config.yaml
d_expert: 112
d_shared_expert: 0
hidden_act: "squared_relu"
moe_layers: [2, 3, 4, 5, 6, 7, 8, 9]
router_score: "softmax"
router_logit_norm: 1.5
vocab_size: 8192
norm_eps: 1e-05
tie_word_embeddings: "early"
max_grad_norm: 1.0
dataset: "wikipedia_en"
Below are experts of layer 6 (counted from 0) of a mixture-of-experts language model. Rows are named router (the router's row for the expert), up (a neuron's input weights, with its number), down (a neuron's output weights, with its number) and show model dimensions 168-223. Each number is 50 + 12 x the weight over its row's rms, rounded and kept within 0 to 99.
Before each expert's rows: "comes after" lists some tokens at least twice as common just before its tokens as in all text; "comes before" lists some tokens at least twice as common just after its tokens as in all text. This comes from a sample of Wikipedia text that the model never trained on. Tokens count by the router's weight.

# expert 25
comes after: "3", "s", "4", "6", "5", "0"
comes before: "\n", " The", " He", " In", " It", " She"
router:36 60 43 58 65 40 38 54 50 54 52 56 49 42 64 58 29 67 31 30 58 83 72 42 45 71 65 28 73 46 46 59 67 44 40 40 61 58 39 79 59 43 54 67 50 31 66 50 68 63 64 58 56 48 64 56
up0:55 64 45 53 58 61 65 32 48 52 60 54 55 35 43 65 43 40 56 30 30 28 46 53 52 47 68 62 39 92 52 78 46 43 51 50 41 53 39 42 39 45 63 54 50 46 56 22 39 48 63 31 55 46 68 48
down0:59 62 53 60 46 60 58 20 42 52 48 62 55 56 41 54 54 50 60 41 53 54 66 61 50 54 33 62 39 51 68 56 53 40 76 53 53 57 44 67 58 50 53 56 58 60 45 60 41 29 52 35 59 56 45 52
up1:56 49 32 52 43 73 58 29 74 54 63 17 41 54 63 61 41 85 38 60 59 52 43 50 47 41 37 37 50 47 47 67 59 56 45 39 31 65 36 64 45 34 69 42 53 56 50 40 38 61 45 65 62 66 57 05
down1:54 64 34 51 61 56 68 47 25 44 52 60 45 37 42 64 66 38 57 29 47 23 32 67 71 65 62 39 52 53 50 39 47 28 46 59 49 25 52 53 57 42 44 58 51 45 55 50 67 40 45 49 44 45 56 45
up2:66 52 29 60 48 41 44 57 59 47 75 47 45 76 57 46 21 19 39 39 57 42 48 23 46 47 48 57 47 57 54 33 55 60 57 55 77 55 69 46 47 36 41 58 52 42 29 55 44 70 27 55 39 44 34 37
down2:42 55 58 70 39 58 60 58 43 36 50 50 69 61 42 48 49 40 41 76 47 77 54 46 28 36 58 40 61 79 41 50 44 38 44 61 57 50 39 29 40 66 45 41 36 25 41 50 37 52 54 13 50 42 60 50
up3:48 09 39 27 57 54 15 40 61 34 67 41 38 46 43 42 64 63 64 60 58 43 62 54 47 33 52 43 49 53 48 55 52 43 57 65 63 56 20 38 31 68 61 35 59 36 51 49 44 43 55 43 61 36 47 50
down3:52 50 37 31 48 56 55 50 58 37 56 63 60 62 65 41 44 58 33 99 58 60 43 46 48 54 34 49 44 40 42 54 59 44 58 65 64 54 44 51 40 51 22 40 48 54 38 47 42 61 37 61 84 60 56 39

# expert 21
comes after: " was", " to", " he", " were", " is", " and"
comes before: " to", " by", " in", " the", "ed", " a"
router:58 54 57 53 25 44 47 20 56 44 65 66 49 29 29 46 68 56 53 53 43 61 38 34 51 57 43 64 42 53 59 53 40 53 46 50 67 61 52 58 42 40 60 46 59 49 34 63 50 72 60 39 38 52 35 64
up0:53 63 42 64 31 54 50 51 71 57 53 55 60 53 69 41 45 41 44 40 58 64 52 47 54 52 41 52 47 41 32 35 57 62 42 56 55 50 63 53 54 65 20 43 58 69 41 56 47 48 51 50 63 48 51 45
down0:61 44 52 51 51 58 59 15 44 44 43 39 73 51 51 55 64 52 83 52 53 64 53 47 66 44 55 53 36 70 66 62 50 44 53 57 52 57 46 51 51 52 63 47 39 63 76 58 51 47 63 52 57 39 59 44
up1:54 69 82 44 57 53 57 49 46 37 69 47 40 54 30 35 53 47 58 33 35 45 54 50 49 58 67 66 51 54 58 43 80 42 59 51 48 75 60 53 49 49 63 27 71 57 57 49 52 47 56 23 64 45 45 69
down1:54 40 52 56 54 42 35 53 25 71 36 68 52 75 63 74 38 67 57 64 40 67 61 63 79 65 44 60 71 35 53 39 49 56 47 30 42 25 55 70 52 53 47 52 30 48 31 57 29 48 47 55 56 47 61 40
up2:51 32 50 83 51 56 52 32 29 64 48 35 74 56 52 32 64 53 58 53 65 48 49 50 58 51 45 53 59 43 73 41 16 51 49 53 66 55 48 35 52 43 31 63 39 25 57 43 51 59 61 30 41 48 40 52
down2:45 45 56 35 50 35 61 44 42 46 51 49 63 49 61 31 73 44 70 48 46 64 60 49 77 74 49 65 61 45 55 51 70 44 38 54 46 55 60 56 57 47 61 76 49 44 44 58 50 43 45 57 53 39 51 55
up3:50 35 66 41 62 42 43 14 53 82 55 61 55 43 45 44 36 60 42 59 77 64 58 44 50 50 41 57 54 36 48 69 49 39 61 33 57 53 60 36 62 59 52 48 47 45 49 69 40 50 71 39 44 36 40 45
down3:52 41 40 28 63 42 62 31 42 46 54 55 30 62 48 77 45 55 57 35 48 35 85 50 59 49 67 65 61 42 34 47 57 57 40 57 19 58 42 54 53 48 61 43 41 35 57 48 34 55 48 56 75 57 58 46

# expert 26
comes after: "0", "8", "4", "5", "2", "1"
comes before: "\n", ",", " |", ".", "°", "″"
router:68 39 46 42 59 34 60 64 43 49 42 62 36 49 78 49 57 51 41 67 55 50 54 31 27 47 35 48 45 41 42 31 38 38 76 45 43 62 56 54 39 60 36 51 46 71 25 54 48 45 52 39 43 51 44 68
up0:48 47 43 35 44 48 53 53 55 45 41 39 54 42 46 69 41 28 63 58 52 50 28 49 57 44 55 68 47 45 56 19 50 43 48 48 27 39 15 50 50 57 39 47 49 53 65 41 65 70 49 66 49 52 45 39
down0:35 55 47 43 57 53 48 49 37 46 60 49 47 60 50 09 52 48 65 46 42 38 36 50 26 49 55 51 56 52 45 61 55 53 38 46 46 57 44 63 22 43 42 42 58 55 55 58 46 66 56 43 55 60 64 43
up1:52 63 51 65 80 22 50 26 57 48 38 34 32 45 54 42 63 43 40 72 48 41 49 44 41 53 49 40 43 48 52 28 68 62 48 42 63 47 48 39 32 48 43 54 76 51 40 47 71 43 28 46 43 43 52 64
down1:63 49 55 36 59 51 48 57 57 46 61 65 70 53 24 34 31 68 46 34 57 48 39 53 69 63 49 45 55 59 54 56 70 41 77 43 40 50 53 45 23 42 44 33 55 31 39 61 49 39 53 54 29 54 48 33
up2:57 55 42 40 84 45 56 43 33 52 53 40 45 60 60 42 31 48 44 69 52 31 51 68 76 71 38 53 71 57 51 56 47 42 42 40 25 34 49 50 58 48 36 61 10 35 56 48 34 45 50 40 65 60 54 56
down2:45 53 54 47 24 50 42 57 50 83 65 63 57 41 50 59 50 59 67 49 38 55 43 51 66 52 49 46 72 44 57 54 53 45 27 37 68 56 89 54 54 44 50 58 57 42 45 38 64 52 69 62 51 65 52 59
up3:46 51 45 53 25 51 35 33 46 46 55 45 67 61 48 55 36 63 45 48 62 48 43 36 53 24 49 44 28 37 50 40 44 44 52 41 41 70 44 45 39 36 45 31 77 57 39 46 40 45 62 51 62 38 39 46
down3:35 52 38 76 60 35 61 54 70 72 51 67 72 48 62 44 30 55 43 68 40 47 28 56 35 59 31 45 58 73 43 39 55 58 50 51 48 58 43 51 45 57 56 48 38 32 28 64 46 44 48 56 60 58 40 63

# expert 17
comes after: " ", "1", "2", ".", "3", "4"
comes before: " |", "0", ".", "5", "8", "7"
router:50 49 57 53 54 62 48 44 58 39 56 53 38 50 36 46 58 30 25 60 74 42 31 52 44 44 37 60 53 50 53 36 34 47 40 64 57 58 52 61 52 47 58 63 67 47 70 64 66 46 67 31 33 64 57 48
up0:67 32 54 59 56 52 52 64 49 70 16 54 42 26 51 76 63 32 45 45 54 38 58 37 65 45 51 73 42 56 52 67 56 44 66 74 57 58 70 74 32 44 42 47 48 77 41 36 64 52 68 58 62 25 58 48
down0:61 73 56 59 59 44 37 23 63 48 43 34 50 61 43 33 35 41 51 47 31 58 41 28 53 46 41 50 64 65 24 38 50 54 39 48 39 47 39 75 43 27 60 15 59 52 53 43 50 38 51 45 42 36 62 45
up1:41 54 40 52 61 46 56 49 59 41 35 66 49 36 49 48 67 10 57 56 62 64 70 48 43 60 29 39 37 60 34 43 43 52 54 37 50 46 41 57 57 74 49 80 67 45 57 67 66 52 51 52 42 53 63 28
down1:47 44 44 54 50 42 36 48 39 38 68 60 72 50 52 66 47 51 45 49 56 43 34 58 48 42 54 27 60 56 68 37 47 33 56 22 55 53 42 63 34 50 48 21 50 49 59 52 43 33 54 40 48 47 51 62
up2:52 59 41 60 49 49 45 45 59 44 64 37 39 52 55 48 46 61 54 37 49 43 49 55 47 52 67 47 58 61 57 58 60 50 39 63 31 42 68 27 50 38 50 26 36 37 42 69 57 58 54 47 48 38 63 49
down2:32 59 67 39 41 51 47 32 35 60 47 47 79 81 66 80 22 68 60 51 39 40 37 41 66 59 55 39 45 70 41 75 54 40 48 53 45 52 30 51 55 58 49 26 42 51 43 51 46 43 54 38 69 54 60 39
up3:39 65 54 42 33 56 51 59 47 44 51 53 43 38 58 49 55 51 52 47 49 46 45 41 67 49 63 62 23 30 42 75 45 48 33 73 39 53 57 52 53 25 61 47 53 57 66 43 24 42 47 44 64 41 39 47
down3:39 49 66 42 35 45 45 38 52 46 68 40 84 64 29 59 46 35 37 53 48 49 35 38 53 50 45 63 41 51 60 71 47 45 42 67 44 81 60 41 62 64 44 55 62 46 53 49 44 28 39 70 59 51 47 44

# expert 31
comes after: "0", "9", "8", "1", "2", "7"
comes before: "4", "5", "6", "–", "8", "7"
router:56 61 47 42 56 45 57 44 30 54 44 59 35 25 50 33 49 27 54 69 41 33 50 34 44 52 36 57 42 27 50 57 49 27 44 52 31 55 45 53 44 66 26 40 33 59 42 44 51 54 63 59 70 52 49 60
up0:56 64 56 62 52 14 43 52 69 65 52 50 70 35 53 49 60 45 48 63 52 44 63 28 62 68 62 49 44 50 32 65 60 35 53 49 35 68 74 53 42 46 40 52 43 76 38 53 31 57 42 52 39 40 40 51
down0:59 27 47 50 68 39 71 60 42 38 58 49 60 64 48 54 46 59 49 39 41 59 56 50 46 61 60 47 39 43 58 37 60 59 56 52 50 51 70 41 65 66 45 44 71 45 65 43 66 66 32 59 58 40 60 83
up1:43 60 32 69 68 50 43 75 43 51 57 34 55 56 59 57 52 39 34 41 49 41 51 35 45 39 78 52 48 42 69 60 37 41 47 31 27 64 57 64 24 44 51 83 67 59 39 49 44 58 48 22 64 51 31 70
down1:50 46 47 47 53 60 60 69 56 54 64 54 46 59 46 43 38 37 47 55 47 45 45 47 50 45 72 59 40 59 57 50 45 61 60 57 47 49 74 42 63 35 46 45 64 40 43 44 54 64 39 53 44 40 75 69
up2:51 43 66 45 50 35 45 52 54 44 60 43 57 57 54 66 59 72 43 51 51 50 42 60 62 46 43 44 47 59 53 65 46 43 53 54 47 63 52 63 60 32 47 39 66 43 55 48 30 48 41 72 49 65 47 33
down2:46 55 51 32 63 32 60 42 60 58 65 36 52 63 61 65 39 34 38 44 42 50 35 41 66 52 72 46 37 62 55 58 36 43 48 72 70 48 61 57 51 52 59 34 57 65 58 49 46 50 55 72 39 56 41 40
up3:44 48 45 42 62 41 71 62 81 61 51 54 41 29 57 58 52 59 51 64 44 53 34 34 38 73 48 68 23 49 52 29 44 65 77 45 79 53 58 40 44 53 36 44 56 44 34 62 50 42 50 37 24 39 47 61
down3:57 35 43 49 51 57 49 33 52 65 72 63 57 59 60 35 34 50 33 56 22 52 45 58 63 48 32 46 66 48 39 26 58 26 63 73 54 54 35 62 40 59 52 32 37 35 45 58 43 81 40 36 49 46 48 53

# expert 35
comes after: " in", "s", "ed", " In", "In", " re"
comes before: " the", " a", " his", " this", " their", " an"
router:59 61 56 56 43 37 51 47 40 69 41 63 52 62 34 62 36 60 40 36 42 70 36 47 61 43 42 65 48 53 44 47 41 44 37 33 47 43 54 50 45 62 49 31 16 26 58 33 31 40 36 47 61 29 39 55
up0:15 38 74 26 57 55 42 40 28 45 63 61 48 44 43 40 43 44 50 56 45 54 52 31 50 43 46 55 48 43 39 50 47 64 48 57 64 57 41 42 63 50 50 55 45 29 51 72 54 24 64 62 43 35 64 70
down0:29 55 53 57 49 65 43 35 34 42 43 48 57 66 55 49 55 44 60 41 44 70 69 38 56 17 49 73 49 55 49 24 53 60 74 49 52 56 62 43 55 31 38 58 52 50 64 53 61 66 35 33 56 37 48 24
up1:45 44 28 47 50 47 39 56 45 60 37 31 68 62 37 57 58 61 56 46 61 70 31 73 50 42 46 55 52 33 47 72 48 42 53 57 37 61 59 42 57 60 54 46 56 67 37 53 54 26 69 40 54 67 55 40
down1:61 40 45 20 54 48 53 55 48 42 72 33 48 40 38 53 57 38 51 67 58 30 57 60 59 72 54 60 57 44 43 48 62 59 60 70 43 13 48 41 53 60 50 35 58 53 54 34 40 11 57 45 66 51 76 57
up2:32 51 40 43 58 60 53 50 67 39 51 62 53 63 41 38 51 44 29 53 27 40 58 55 43 33 27 43 53 50 50 55 49 68 47 25 53 54 52 37 52 77 30 30 46 52 36 51 56 34 36 48 76 40 54 30
down2:68 39 55 42 59 59 59 54 42 43 62 34 42 64 52 56 47 54 59 27 29 39 55 55 72 65 42 31 42 42 47 71 52 25 40 46 56 52 64 88 48 72 47 67 44 60 45 35 40 35 56 50 39 69 37 44
up3:58 52 51 38 48 50 45 69 65 50 61 45 53 37 72 55 59 63 35 54 47 59 35 51 55 58 50 56 61 34 35 61 63 31 49 53 45 68 74 60 55 66 58 31 45 61 41 46 56 32 45 55 51 33 24 62
down3:39 26 51 41 50 45 48 51 47 48 53 60 51 60 53 64 37 41 63 55 40 70 46 55 64 58 06 66 48 51 52 41 49 44 44 61 57 43 61 57 55 38 57 63 46 42 54 30 39 66 63 67 47 52 38 55

# expert 12
comes after: "1", "2", " ", " (", "–", "S"
comes before: "0", "9", "1", "8", "2", "7"
router:45 62 43 40 36 72 57 66 46 71 61 50 39 61 61 59 62 48 52 69 38 29 30 52 55 46 42 50 58 56 64 46 36 50 35 66 47 41 54 61 53 24 63 42 47 28 68 49 79 77 62 61 68 50 47 47
up0:14 36 20 52 57 64 60 58 25 70 58 26 49 70 38 51 60 35 52 49 43 22 45 60 15 37 53 56 57 48 49 67 47 37 53 58 50 50 69 54 29 40 48 55 64 40 65 41 59 57 61 42 51 63 68 44
down0:52 53 47 41 43 56 79 70 40 48 55 36 34 55 39 51 55 56 44 49 27 69 32 45 44 37 47 12 51 43 43 59 37 50 55 42 44 55 25 71 46 27 38 79 71 28 53 37 55 56 47 41 42 66 69 43
up1:50 51 51 48 35 43 48 35 59 42 47 53 40 37 48 56 46 31 38 31 14 63 43 16 37 45 42 49 84 34 44 29 34 43 48 74 49 41 40 46 68 53 36 39 40 64 50 50 40 53 69 71 57 54 42 30
down1:51 48 61 52 52 62 68 76 59 57 37 64 35 40 63 55 66 25 43 47 35 61 51 37 59 65 71 61 37 82 58 58 40 63 36 59 55 53 33 63 56 72 52 43 35 60 66 37 45 42 60 55 42 45 58 51
up2:46 34 88 48 54 43 48 44 50 62 41 38 68 42 56 56 56 51 69 30 44 68 45 26 68 56 52 51 63 46 32 55 52 57 48 75 51 46 60 53 60 46 56 65 51 43 67 38 43 46 48 46 51 58 33 59
down2:54 32 73 66 20 49 53 46 54 55 45 42 69 55 59 62 53 52 37 41 53 36 43 43 56 38 55 49 36 58 34 59 57 55 46 67 67 51 42 56 27 66 52 36 61 53 70 40 41 36 67 44 44 63 48 46
up3:42 51 32 42 62 47 55 63 53 46 26 51 65 45 60 46 66 61 43 69 69 42 50 60 58 48 18 63 43 50 45 08 52 54 53 40 52 55 35 54 42 56 32 36 58 55 36 65 61 46 41 47 29 50 45 46
down3:57 44 69 38 46 42 44 39 71 20 64 43 61 38 48 60 53 60 46 63 34 36 52 60 30 38 53 50 52 51 46 48 56 48 67 69 44 69 57 60 39 45 69 50 42 59 51 48 47 15 35 50 52 38 51 41

# expert 44
comes after: "s", ",", " It", " it", " there", " to"
comes before: " a", " the", " been", " be", " not", " also"
router:39 55 55 50 42 28 71 53 64 51 62 38 57 46 72 54 39 49 62 43 55 67 63 32 54 52 50 58 73 40 30 53 36 36 42 36 49 67 38 62 58 44 52 45 56 66 51 60 36 74 45 54 36 34 47 38
up0:56 50 56 48 51 55 31 40 54 60 56 40 22 52 35 55 47 42 44 45 51 21 78 35 52 41 37 53 48 58 67 54 32 52 62 46 48 49 57 56 28 38 50 26 49 43 56 40 75 64 42 70 28 57 30 71
down0:54 51 56 46 62 41 62 32 45 55 45 63 59 69 34 50 47 59 51 48 56 49 60 52 53 37 47 49 56 56 44 64 51 42 33 47 60 17 54 61 54 66 36 64 54 67 43 26 50 68 50 55 68 41 51 66
up1:40 30 50 90 42 45 63 60 24 62 53 47 50 57 58 52 50 53 43 38 54 72 31 46 56 44 28 53 60 55 44 42 49 42 49 79 27 61 48 45 33 40 54 33 41 45 52 43 49 39 52 46 49 52 43 29
down1:45 49 48 41 49 35 39 45 49 57 65 67 61 53 46 61 45 29 84 40 47 44 68 49 60 67 49 45 58 38 51 49 66 43 48 28 33 41 52 53 67 55 52 56 49 50 56 42 38 70 59 54 58 49 48 49
up2:46 59 42 25 33 45 53 39 49 26 55 77 63 39 47 55 56 60 52 57 52 32 55 30 46 55 65 36 36 60 51 29 47 56 61 57 74 49 40 43 76 61 69 26 46 49 50 41 55 50 52 68 44 32 48 54
down2:55 47 43 63 56 35 49 49 23 50 50 53 52 47 37 68 53 72 55 51 27 53 61 58 65 69 40 68 58 18 40 56 68 53 39 59 48 46 57 53 39 52 63 48 42 41 54 22 37 25 40 48 86 43 47 36
up3:36 66 62 36 65 34 78 41 62 60 56 22 43 58 65 43 43 43 39 51 45 51 43 19 45 34 36 57 68 33 46 30 50 48 56 57 50 49 37 33 33 61 37 58 41 55 44 54 40 38 66 36 33 59 49 72
down3:65 60 52 35 43 70 57 37 51 76 66 27 44 48 41 50 46 24 46 52 52 44 34 62 48 51 50 31 32 71 52 46 60 36 58 76 65 42 44 39 40 46 46 64 51 51 45 22 57 16 74 33 45 57 44 42

# expert 1
comes after: " the", " a", "0", "5", "3", "4"
comes before: "1", "2", "0", "3", "5", "4"
router:51 35 79 38 37 72 54 37 37 63 65 69 36 49 51 57 14 29 64 45 37 55 56 59 28 40 53 43 33 53 27 65 41 23 33 62 46 51 35 68 68 27 66 48 60 39 68 35 54 57 62 53 48 69 59 40
up0:54 32 38 62 72 40 62 53 44 67 63 59 42 52 56 26 37 51 55 59 50 61 45 34 59 69 49 49 49 46 38 54 35 69 62 42 62 59 35 44 44 44 47 55 44 45 44 41 24 44 43 44 46 53 52 72
down0:74 51 37 19 50 40 61 45 74 47 68 73 46 78 46 33 51 47 50 73 33 35 39 38 48 47 38 48 50 57 74 47 60 38 62 52 44 57 25 52 41 57 44 36 28 37 31 48 43 52 35 48 34 50 41 37
up1:42 42 71 47 45 55 42 46 52 60 45 47 45 57 34 56 56 46 59 18 51 52 61 29 30 68 49 39 58 76 43 49 38 75 54 51 27 45 49 48 46 44 32 69 58 35 32 64 49 58 53 62 45 18 56 59
down1:84 50 54 47 41 38 74 57 52 55 50 55 55 54 36 63 43 69 56 39 44 48 60 56 37 60 33 39 54 42 53 34 41 43 30 54 28 51 39 57 63 44 52 45 35 46 56 49 58 57 61 55 46 57 52 51
up2:45 33 59 47 67 50 40 49 55 50 61 40 53 51 76 50 46 83 47 49 51 68 44 54 54 52 39 59 61 67 48 47 49 34 57 47 34 57 47 43 38 43 87 42 65 42 64 48 61 25 62 55 46 44 32 53
down2:52 43 54 67 55 46 24 28 57 62 54 78 44 70 45 49 65 53 31 49 51 54 54 52 54 38 42 48 59 31 40 65 45 44 65 19 39 63 51 39 39 46 53 75 42 73 56 58 47 51 38 47 58 48 72 65
up3:59 53 55 54 60 41 55 35 49 34 69 29 43 10 74 48 64 50 71 45 67 49 74 69 46 44 47 37 60 48 44 54 42 45 59 53 46 49 58 38 32 55 52 55 73 45 54 61 35 65 52 47 52 55 65 29
down3:56 45 43 50 32 57 55 78 63 47 45 49 58 48 35 59 42 68 40 48 63 58 55 61 45 26 55 47 52 38 63 41 58 15 42 46 43 71 51 45 63 47 38 60 37 65 52 29 24 57 68 64 30 44 51 66

# expert 39
comes after: " |", "\n", ";", ")", "%", "---|---|---|---|"
comes before: "|", " ", "\n", " |", "---|---|---|---|", " —"
router:42 46 72 54 54 51 50 45 42 30 59 28 58 68 34 40 51 33 54 58 52 35 55 61 65 50 61 15 57 44 56 52 54 59 47 44 47 55 50 65 53 39 63 66 51 41 64 51 65 50 41 65 24 33 42 43
up0:37 71 58 39 56 61 32 56 57 44 55 69 60 76 69 47 38 51 56 38 66 70 39 53 62 52 49 67 36 29 44 17 34 69 55 53 50 49 44 36 50 54 44 50 48 71 52 61 52 52 55 50 31 48 70 68
down0:34 33 73 62 49 61 50 69 62 45 33 44 47 62 59 66 54 59 40 56 63 54 55 43 45 39 79 53 52 55 42 42 49 46 62 44 21 56 34 32 51 49 67 34 45 40 32 55 60 41 53 34 56 41 48 47
up1:50 50 68 63 59 32 61 32 40 61 33 32 65 61 50 57 38 51 52 59 51 63 51 32 62 37 55 55 42 37 37 45 74 49 64 74 36 48 27 51 59 63 49 56 56 48 53 60 42 36 47 63 50 34 55 68
down1:50 38 39 50 40 58 65 43 55 57 47 43 40 57 73 57 37 69 38 52 47 29 41 59 71 77 59 37 63 47 65 32 63 47 57 36 47 44 73 78 51 65 75 53 49 39 32 65 54 52 24 32 39 46 35 65
up2:60 67 58 34 79 55 68 67 56 45 40 51 50 53 35 60 49 56 73 53 49 46 55 63 60 27 46 48 34 39 40 59 49 40 48 41 24 37 44 46 53 39 50 37 67 67 45 57 49 49 74 47 53 48 62 59
down2:56 40 61 54 39 46 45 60 47 57 63 71 51 69 52 47 27 68 61 40 33 60 47 48 57 23 59 49 63 47 25 51 43 57 43 60 51 75 62 64 61 33 47 32 48 67 33 56 38 47 48 39 45 49 42 63
up3:35 56 35 46 57 46 35 60 56 45 73 34 45 55 62 70 28 48 69 49 49 51 36 63 45 51 40 39 38 41 51 43 61 53 44 69 52 38 74 52 59 56 52 51 53 37 29 56 40 44 50 40 79 71 41 53
down3:42 72 31 48 63 37 49 61 68 53 70 37 46 63 45 41 53 66 51 45 24 56 48 45 40 73 39 39 41 55 42 50 54 63 55 71 73 49 75 38 51 37 51 52 74 57 37 38 38 64 42 44 54 49 55 49

# expert 22
comes after: ",", "s", " such", " well", "ation", "ing"
comes before: " ", " and", " the", " a", " but", " he"
router:33 36 50 47 60 38 33 63 62 34 69 31 70 33 53 44 55 56 63 67 27 54 40 59 53 70 42 63 44 46 35 23 49 39 42 50 39 70 67 58 34 45 44 55 42 56 34 74 41 51 39 50 36 44 74 52
up0:30 52 61 43 60 50 45 52 49 41 67 49 36 57 33 31 67 16 41 43 56 56 74 47 42 40 73 61 32 39 58 71 43 44 41 53 66 60 53 43 46 50 48 42 48 54 57 37 61 66 42 31 58 54 50 42
down0:44 60 49 34 54 57 61 58 51 49 32 44 53 39 55 52 45 28 68 38 68 43 68 52 39 54 39 24 47 67 65 68 73 48 51 24 46 43 40 31 46 40 44 45 40 54 40 31 58 50 59 36 42 54 53 51
up1:55 58 70 33 54 75 49 38 46 45 75 56 54 33 37 38 58 56 63 32 37 43 43 34 62 42 58 60 65 23 58 49 57 50 45 51 53 58 41 58 61 42 36 59 42 77 60 56 55 52 47 45 46 46 58 54
down1:68 57 53 68 48 34 47 41 70 54 50 44 36 58 56 43 55 33 57 64 40 61 55 43 36 40 45 81 51 61 64 59 50 52 42 45 52 64 34 34 27 52 47 61 51 58 60 33 43 36 69 54 39 51 36 56
up2:57 26 43 35 48 41 51 52 52 54 49 56 53 50 48 55 46 58 56 66 44 49 41 43 49 48 51 46 44 63 32 49 62 63 45 62 58 48 65 52 64 32 53 62 31 53 37 64 40 70 35 53 39 56 66 51
down2:39 52 48 53 44 40 38 56 55 42 48 39 50 60 47 62 35 48 29 42 68 35 63 78 45 60 87 43 55 68 49 70 69 59 37 53 33 42 43 60 55 40 59 40 36 57 32 72 42 36 34 72 38 28 54 39
up3:60 63 50 29 31 62 50 60 55 59 57 35 44 41 28 61 38 58 65 46 42 51 42 38 60 43 55 49 39 43 59 58 37 36 51 62 54 49 54 55 73 25 49 51 60 61 65 53 54 53 29 52 42 61 43 51
down3:49 46 71 62 36 18 46 29 60 62 43 47 58 69 63 65 43 46 16 63 56 69 40 40 46 52 44 41 38 13 49 50 50 43 90 42 50 68 39 48 38 51 48 68 57 78 58 41 69 64 49 64 39 64 60 53

# expert 45
comes after: " |", "|", ",", ":", " and", ";"
comes before: "1", "2", "3", "4", "9", "5"
router:32 63 46 36 30 66 68 56 66 45 33 56 61 32 36 66 53 71 51 63 58 55 46 58 70 66 58 57 57 36 59 47 45 44 15 47 65 50 37 51 60 36 56 48 55 51 46 32 67 56 71 39 31 41 55 56
up0:49 78 57 76 45 47 35 36 33 53 56 46 62 66 36 46 42 53 42 44 43 67 73 50 60 63 57 29 55 32 67 83 24 55 59 43 56 42 54 41 53 50 58 75 63 54 64 56 29 66 47 53 55 46 38 55
down0:55 45 75 34 38 62 50 30 43 84 40 73 40 48 65 44 51 63 64 66 52 70 62 38 60 43 46 54 60 54 53 47 62 60 46 32 46 69 54 51 51 46 82 78 44 52 48 47 52 47 71 75 28 43 61 52
up1:69 30 73 53 54 54 33 57 57 31 39 36 82 31 47 65 63 62 63 56 36 48 46 79 48 58 53 26 75 61 66 74 56 66 44 49 56 56 57 59 53 55 48 48 69 54 46 74 51 41 73 64 47 23 51 52
down1:60 42 67 49 48 36 36 49 53 45 38 62 42 63 52 26 44 52 28 55 46 67 61 38 34 63 21 49 73 57 61 44 63 52 41 56 52 58 44 32 44 44 80 54 46 56 58 61 39 50 70 46 43 54 38 45
up2:61 45 47 49 25 47 35 59 49 51 70 57 41 31 42 44 61 32 56 42 58 56 56 66 54 36 60 63 67 53 61 78 25 52 47 43 80 46 53 41 60 48 70 56 66 55 58 64 60 57 62 64 23 57 70 49
down2:27 47 39 54 41 53 51 57 46 48 41 87 52 36 62 57 42 45 31 58 43 43 52 47 54 56 18 59 42 39 69 49 56 65 39 35 59 73 55 60 29 36 46 49 47 66 38 51 53 54 55 41 29 69 54 40
up3:53 35 43 26 47 50 42 52 54 60 41 66 76 49 49 67 61 61 55 50 19 31 49 43 53 57 60 69 61 52 37 60 59 50 70 72 19 51 58 48 69 55 55 47 68 69 35 70 41 45 58 60 72 53 44 46
down3:43 50 45 46 34 73 69 47 50 47 65 70 44 34 56 58 48 46 48 52 25 51 52 50 44 31 64 63 69 59 29 61 46 31 68 47 61 41 49 56 42 52 45 27 53 54 59 64 36 39 67 35 43 51 45 44